{
  "n_layer": 9,
  "d_model": 128,
  "n_experts": 160,
  "experts_per_token": 6,
  "d_expert": 32,
  "d_shared_expert": 0,
  "activation": "swiglu",
  "moe_layers": [1, 2, 3, 4, 5, 6, 7, 8],
  "router_score": "softmax",
  "normalize_top_k": true,
  "routed_scale": 2.45,
  "balance_loss": 0.00286,
  "balance_bias": false,
  "n_groups": 8,
  "groups_per_token": 4,
  "init_std_router": 0.0297,
  "lr_router": 0.00115,
  "n_head": 2,
  "n_kv_head": 2,
  "head_dim": 64,
  "vocab_size": 2048,
  "norm": "rmsnorm",
  "norm_place": "pre",
  "norm_eps": 1e-05,
  "positions": "rope",
  "rope_base": 22900.0,
  "rope_fraction": 1.0,
  "qk_norm": false,
  "attn_scale": 0.125,
  "tie_embeddings": true,
  "parallel_block": true,
  "init": "uniform",
  "init_std_qkv": 0.0499,
  "init_std_o": 0.0499,
  "init_std_up": 0.0499,
  "init_std_down": 0.0353,
  "optimizer": "adamw",
  "lr": 0.00348,
  "lr_mult_qkv": 0.5,
  "beta1": 0.95,
  "beta2": 0.98,
  "lr_head": 0.0142,
  "grad_clip": 1.0,
  "warmup_steps": 207,
  "schedule": "wsd",
  "decay_fraction": 0.283,
  "decay_shape": "linear",
  "final_lr_fraction": 0.1,
  "batch_tokens": 131072,
  "seq_len": 1024,
  "doc_mask": true,
  "train_tokens": 829000000,
  "steps": 6325,
  "dataset": "wikipedia_en"
}
Below are experts of layer 2 (counted from 0) of a mixture-of-experts language model. Rows are named router (the router's row for the expert), gate (a neuron's input weights, with its number), up (a neuron's input weights, with its number) and show model dimensions 0-127. Each number is 128 + 24 x the weight over its row's rms, rounded and kept within 0 to 255.
After each expert's rows: a language model's description of what the expert responds to; "mostly gets" lists some tokens that are sent to it at least half of the time. This comes from a sample of Wikipedia text that the model never trained on.

# expert 58
router [145  80  82 140 126 143 101 128 149 149 131 131 139  95 153 141 106  84 147 153  99 171 126 149 109 154 114 154 145 120 114 121 185 161 169 116 107 124 112 106 109 123 133  93 130 144 106 163 181 105 161 151 165 104 100 106 117 164 103 104 112 109  89 105  94 119  86 141 133 119 130 110 141 125 113 120 130 177 106 111  93 129 156 105 137 103 122 115 165 158 109 139  96 148 118 102  93 128 119 130 132 105 109 116 132 162 118 143 115 145 147 108  97 100 102 154 116  97 128  98 170 142 168 121  87 114 142 127]
gate0 [143 118 151 181 109 143 159 114  96 128  97 159  99 140 105  80 110 134 155 117  84 135 131 133 129 146 112  90 120 183 112 164 151 143 126 141 133 152 131 104 112 101 126 148 131 125  67 156 150 135 148 119 102 150 160 179 139 118 131 124 121 172 140 139 150 163 117 121 155 110 108 135 136 121 128 128 124 115 168 137 145 145 142 157 120  98 115 117  92 136 149 150 118  82 139 132 119 112 127 112 104 132 142 128 171 106 136  94 144 143 104 119 100 189 126 153 139 149  90 134 121 140 133 123  70 187 121  84]
up0 [ 96 152 146 111 125 114 143 147 125 121 147 108 136 118 154 108 124 163 150 152 157 122  70 128 116 109 152 121  91  97 127 156 144 165 144 154 140 149 162 133 121 117 123 136 155 108 138  87 110 150 140 157 136 170 151 107 146 138 102 118 174 110 114 102 123  74 143 129 103  81 130 131 106 117 103 141 138 136 130  94 150 123 146 104 135 151 153 146 133  89 152 143 128 124 121 112 116 104 110 144 135 127 163 138 140 156 107 106 169 103 115 126 143  93 140 150 142 139 231 116 104 104 121 172 103 126  77 144]
Consonant pieces mid-word. Word-internal consonant pieces like w, ov, er, ist, ough, el before endings, as in withdra-w, nonrene-w-al, Solo-ist, Ablitar-ov, plus percent signs.
mostly gets: "%", "ov", "w", "ow", "ough", "pp"

# expert 20
router [119 142 193 127 178 150 129 147 142 167  83 165 125 112  88 141 107 116 143 101 141 125 142 115 137 156 152 157 152 121  84 146 141 116 152 128 124 103 161 112 136 125 141 116 170 103  96  93 113 128 174  83 118 116 144 139 104 150  99 126 116 127  94 144 149  96 116  97 156 116 156 140 175  96 149 128 121 107 118 150  93 121  81 130 136  99 131 145 136 120 122 158  83 103 135 149 161 109 114 122 133 160 156 107 141 119 119  90 163 125 105 136 112 106 105 140 153 106 111 134 155 150 102  71 150 128  96 117]
gate0 [127 152  97  99 155  88 138 191  96 163 118 134 126  59 157 120 142  89 120 105 143 130  83 127 127 150 110 118 135 146  92 150 143 129 115 146 105 127 134 127 127 148  98 148 118 114 130 176 117 104 105 102 117 116 129 182 129 140 148 128 110 140 106 129 122 126 143 188 136 118 139 166 134 121 137 122 145 123 144 152 150 128 176 132 169 142 126 117  98 107 106  86 124 108 169 113 129 119 109 126 115 121 154 124 116 114 138 157 127 164 148 102 109 137 114  89  94 158  62 119 183 131 141 101 119 104 157 110]
up0 [145 141 115 133  77 165 119 109 164 123 165  81 150 166 139 138 143 142 133 164 117 139 169 135  80  89 147 102 173 128 188 110 139 139 123 123 160 145 129 108 123  92 156  48 119 135 107 121 153 171 146 186 151 123 126 111 145 123 135 122 182 102 154 110 130 128  87 100 129 121 122 124 112 140  97 136 155 139 147 126 172 157 119 174 126  91 119 127 112 121 131 169 116 120  97 125 134 137 119 112 148 110 121  97 142 141 134 110 138 156 153 142 112 112 109 147 143 118 164 134 111 132 143 148 134 151 126 140]
Years and dates. Digits finishing years and dates, month names and times, often in tables, such as 20-00s, 19-00, April 13, November.
mostly gets: "\"", "00", "10", " 20", "20", "90"

# expert 17
router [111  92 100 105 139 162 128 148 137 163 185  99 104 131 117 143 121  88 122 132 112 142 119  95 170 126 116 115 116 142 147 121 122 147 164  86  94 114 119  91 140 140 158 103 148 141  76 138 156  99 151 148 124  91 141 128 104 142 132 131 118 166 126 124  94 137 156 139 143 111 124 154 113 128  88 162 112 183 133 101 101 142 162 159 136 138 136 118 105 108 122 141 139  97 187 141 139 115 149  87 149  82 107 136 148 137  80 128 128 144  99 123 116 128 148 164 108 115 122 153 100 160  79 137 134 161 156 144]
gate0 [163 143 109  99  91 127 131 144  88 141  73 151 128 112 146 128 142 110 157 137 107 118 128 156 106 143 103 173 118 165 122 140 109  99 142 106 120 162 115 123 115  86 144 100 153 119 119 162 118 143 139 140 110 158 142 144 144 116 156 143 133  91 156 151  99  97 164 102 145 171 135 113 121 133 108 132 117 150 164 109  99 111 141 132 107 115  89 137 189 110 117 101 121 117 191 144  88 143 142 142  88 143 139 122 135 132 147 163 100 149  80 108 171 108 148 138 131 120 120 104 151 105 152 140 142  97  73 133]
up0 [125 173 154 128  97 140 152 141 113 104 142 112 104 123 162 116 173  85 138 132 111  98 119 133 125 159 132 129 115 154 142 105 118 143  93 107 116 144 128 104 134 113 145  94 144 134 145 125 151 118 173 172 142  95 162 121 132 166 112  96 132 169 124 109  93 123 131 144 153 159 151  81 124 147 104 152  99 126 121 155 120 114 185 161 121 156 125 131  90 126 107 120 129  80 151 157 127 102 141 116  93 168 153 160 181 148 127  97 144 143 130 166  90 138 126 152 106 121 100 168 150 148 126 109 105 140 176 134]
Verb stem pieces. Verb stems split from their endings, especially "ay" in saying or says, plus pieces like round, cast, hop, and up/down.
mostly gets: "cast", "round", "hop", " up", "ay", "app"

# expert 61
router [105 110 104  93 121 107 128 136 161  98 125 163 162 143 125 100  90 129  88 151 125 161 153 140 135 132 149 151 140 172 140 160 122 133  80  95 138 139 128 122 141  79 156 138 138 151 136 123 158 134 159 101  89 138  98 165 147 121 150 103 123 136 111 139 155 139 131 120 100 111 172 112 109 109 113 152 153 160 131  98 125 166 173 160 155 154  80 129 144 142 125 112 163 140 122 173 153 167  95 128 142  99 162 123  89 130 125  89 122 179  88 115 110 112 165 162 129 162 149 116 151 123 135 128 129 132 139 137]
gate0 [134 169 202 118 161 148 116 140 139 129 131 148 118 125  88 121 141 122 129  95 146 161 127 159 118 133 104 151 110 113  92 137 170 121 156 103 184 205 129 126 145 110 125 145 147 123 154 119 187 118 120 107 145  52 129 121 112 116 102 128 129 118 113 156 142 114 139 130 136 150 159  93 125 120 137  98 145 124 132 128 129 128 141 140 100 163 141 120 118 124 107  98 181 141 104 110 125 132 114 118 116 159 146 104 119 137 105 132  89  92 115 134 109 117 169 114 134 134 118 135 117 135 123  81 152  88  88 166]
up0 [131 177 155 126 168 167 114 151 132 132 107 129 119 125  98 112 154 132 138  86 147  93 158 151 111 110 114 157 124  92 139 132 140 111 140 108 204 202 121 131 162 107 122 131 139 134 147 144 181 133 155 105 150  92 138  90 118 142 106 143 130 113 108 156 123 129 131 134 123 134 184  89 104 165 118 123 142 123 120  77 139 131 126 149  95 149 169 109 113 127 131  87 124 139 103  95 129 145 132 130 118 166 138  98 107 122 116 139  97 127 129 107 150 123 187 105 129 151 136 117 135 131  93 103 156 131 127 164]
Spaces and main- starts. Bare space tokens in tables and lists, and word-starts like main, per, pro, sub, as in main-ly, main-tain.
mostly gets: " main", " per", " ", " pro"

# expert 3
router [137 149 110 149 122 147 148 102 106 152  94 152 156 156 141 141 131  93 113 131 143 132 168 157 126  91 141 100 148 144 142 140 119 158 171 127 113 123 131 117 135 102 125 136 118 137 103 141 137 129 146 115  97 131 172 165 120 141 134  93 127 111  84 166 150 100  96 138 156 106 151 138 126  70  84 156 104 103 157 177 206 155 126 110 128 105 156 118  89 133 123 101 103 116 121 127 126  82 107 131 116 140 146 124 104 123 149 160  97 179 140 128 109  94 160 114 136 138 116 114 136 139 109  87 126 151  90 158]
gate0 [156 143 135  78 149 107 126  95  77 152 151  94 148 115 147 106 158 142 109 135 136 125 105 148 126 153 105 121 150 142 115  97 152  94 115 173 160 131 161 135 109 186 122 108 126 155  85 153 114 154 125 151 111 167 105 168 140  95 130 138 150 163 160 159 150 114  90 105 111  69 100 123 154 125 136 126 137 137 161 172 144  94 154 144 145  88 105  92 113 119 143 125 131 137 170 148 111 168 171 135 119 134 137 116 118 146 128 160 122 115 140  90 132 150 117 145  89 142 120 129 139 124 135 149 109  93 137 138]
up0 [149 177 148  99 120 135 116 170 147 121 125 141 145 107  93 114 160 128 126 128 105 156 129 119 122 154  89 150 131 166  82 137 151 135 111 104 171  86 125 134 133 119 130 162 116 143 126 113 119 145  41 139 141  81 132 120 126 139 117 124 147 155 103 121 110 119 163  77 127 130 103 128 137 139 153 117 146 129  93 116 104 146 138 133 148 127 101 155  94 130 137 167 182 131 110 138 134 150 113 139 100 120 161 155  57 114 164 100 150 108 142 129  81 132  87 102 142 126 123 112 122 146 143 146 106  96 113 151]
Dates and life spans. Month names, years and date punctuation in dates, especially birth/death lines and tables, such as 27 March, Died:, (aged 67).
mostly gets: " October", " April", " January", " November", " August", " February"

# expert 40
router [114 144 184 166  99 124 142  83 161 120 120 115 112 167 123 137 156 140 100 116 136 134 113 124 168 105 126 149  91 108 146 139 109  81 139 142 148  93 162 104 116 181 143 101 117 171 143 121 144 110 125 165 123 127 145 128 150 123 143 121  94 160 131  88  91  97 152 118 142 137  90  99 135 148 140 120 115 124 103 113 125 172 159 119 129 109 130 125 108 132  87  87 122 130 129  88 153 162 118 129 162 146 150  87 142 107  89 133 113 103  88 151 114 151  79 100 158 141 140 121 109 149 149 136 154  80 129 131]
gate0 [129 124 124 113 132 126 108 108 127 148 142 145 170  97 103 141 113  95 148 165 106 149 101 142 119 141 163 139 136 144 128 103 149 157 136 168  94 135 120 120  94 127  94 111 147 109 102 148 137 140 126 135 137 137 100 109 135 142  85 160 158 148 143 138 156 141  72 128 132 133 134 136 168 144 120 138 161 137 126 164 126 139 156 114  82 139  98 139 140 132 158 146 122 137 159 176  86  91 172 125 104  78 132 145 143 148 183 127 111 143 149 112  62 147 180 147 100 117 122 128 130 116 124  84  76 135 138 102]
up0 [125 131  54 112 140 132 105 125 121 102 104 154 134 158 121 128 132 127 126  73 101 114 128 145 100 114  88 102 153 153 102 112 143 150 127 132 157 104 151 125 118 131 139 125 133 143 126 140 121  91 136 103 111 143 142 116 126 130  67 127 119 128 119 148  89  99 106 143 128 196 135 106 151 127 131 113 139 115 181 106  98 115 112 121 133 115 106 166 140 157 103 134 173 114 145 109 149 149  87 122  94 160 103 129 114 125  52 113 128  82  93 111 116  89 141 113 133 177 114 105 113 125 136 166 155 109 145 139]
List item hyphens. Hyphens at line starts opening bullet items in infobox-style lists, like Phylum:, Preceded by, Type:, plus section == markers.
mostly gets: "-", "•", " ==", "==", " multi", " Ke"

# expert 51
router [138 156 164 113 150 112 146 153 117  87  91 165 147 145 143 109 130 129 100  99 129 129 111 146 140 147 134 145 138 135  78 113 121 114 105 124 174  91 173 163 136 114 152  96 117 134  80 108 132 144 167 110 117 110 118 149 145 103 162 121 103 137 124 130 104 118 100  87 139 175 183 114 116 160 177 138 153 136 139  91 142 134 155 140  96 105  89 113 166 144 117 129 177 101 122 120 149 163 119 122 137 169 153 113  99 117 108  99  97 148  94 102  89 133 117 137 146 126 135 124 122 147 178 109 106 123 138 127]
gate0 [128 127 150 123 139 129  95 125  91 136  86 100 137 105 141 122 149  84 152 128 133 112 133 174  76 141  99 157 138 133 132 130 137 148 105 123 133 142 155 145 126 132 108 129 148 126 127 132 134 181  58 141 114 113 120 133 102 142 113 138 151 141 143 151 136 144 124 135 167 124 123 137 132 110 150 119 172 141 116 151 145  96  85  98 118 158 132 116 168 191 128 142 157 141 130 125 102 130 119 117 150 117 158 156 159 153 163 139 179 108 163 141 167 153 108  98 112 122 121 106 144  75 148  86 136 140 168  68]
up0 [134 126 124  95 159 134 150 138 119 117 132 168 187 137 183 103 131 135 127 136 121 125  88 142 142 158  87 131 135 149 112 108 133 129 137 135 103 155 127 117 144 101 122  96 126 128  90 121 136 138 229 147  82 152 132 150 147 123 123 142 133 143 144 104 168 118 121 116 159 129 135 134 117 124 125 140 165 147 156 109 126 122 152 148 109  92 110 103 114 166 124 177 124  47 140 121 105 126 132 141 113 150 148 154 138 134 126 116 120  95 117 134 121 137 135 154 151  97 114 144 105 142 136 148  82 152 105  71]
Spaces, hyphens, brackets. Bare spaces, hyphens in ranges and compounds, dashes, list-item dashes and opening parentheses or quotes, as in 11-13 mm, play-by-play.
mostly gets: " \"", " (", "–", "/", "(", "–1"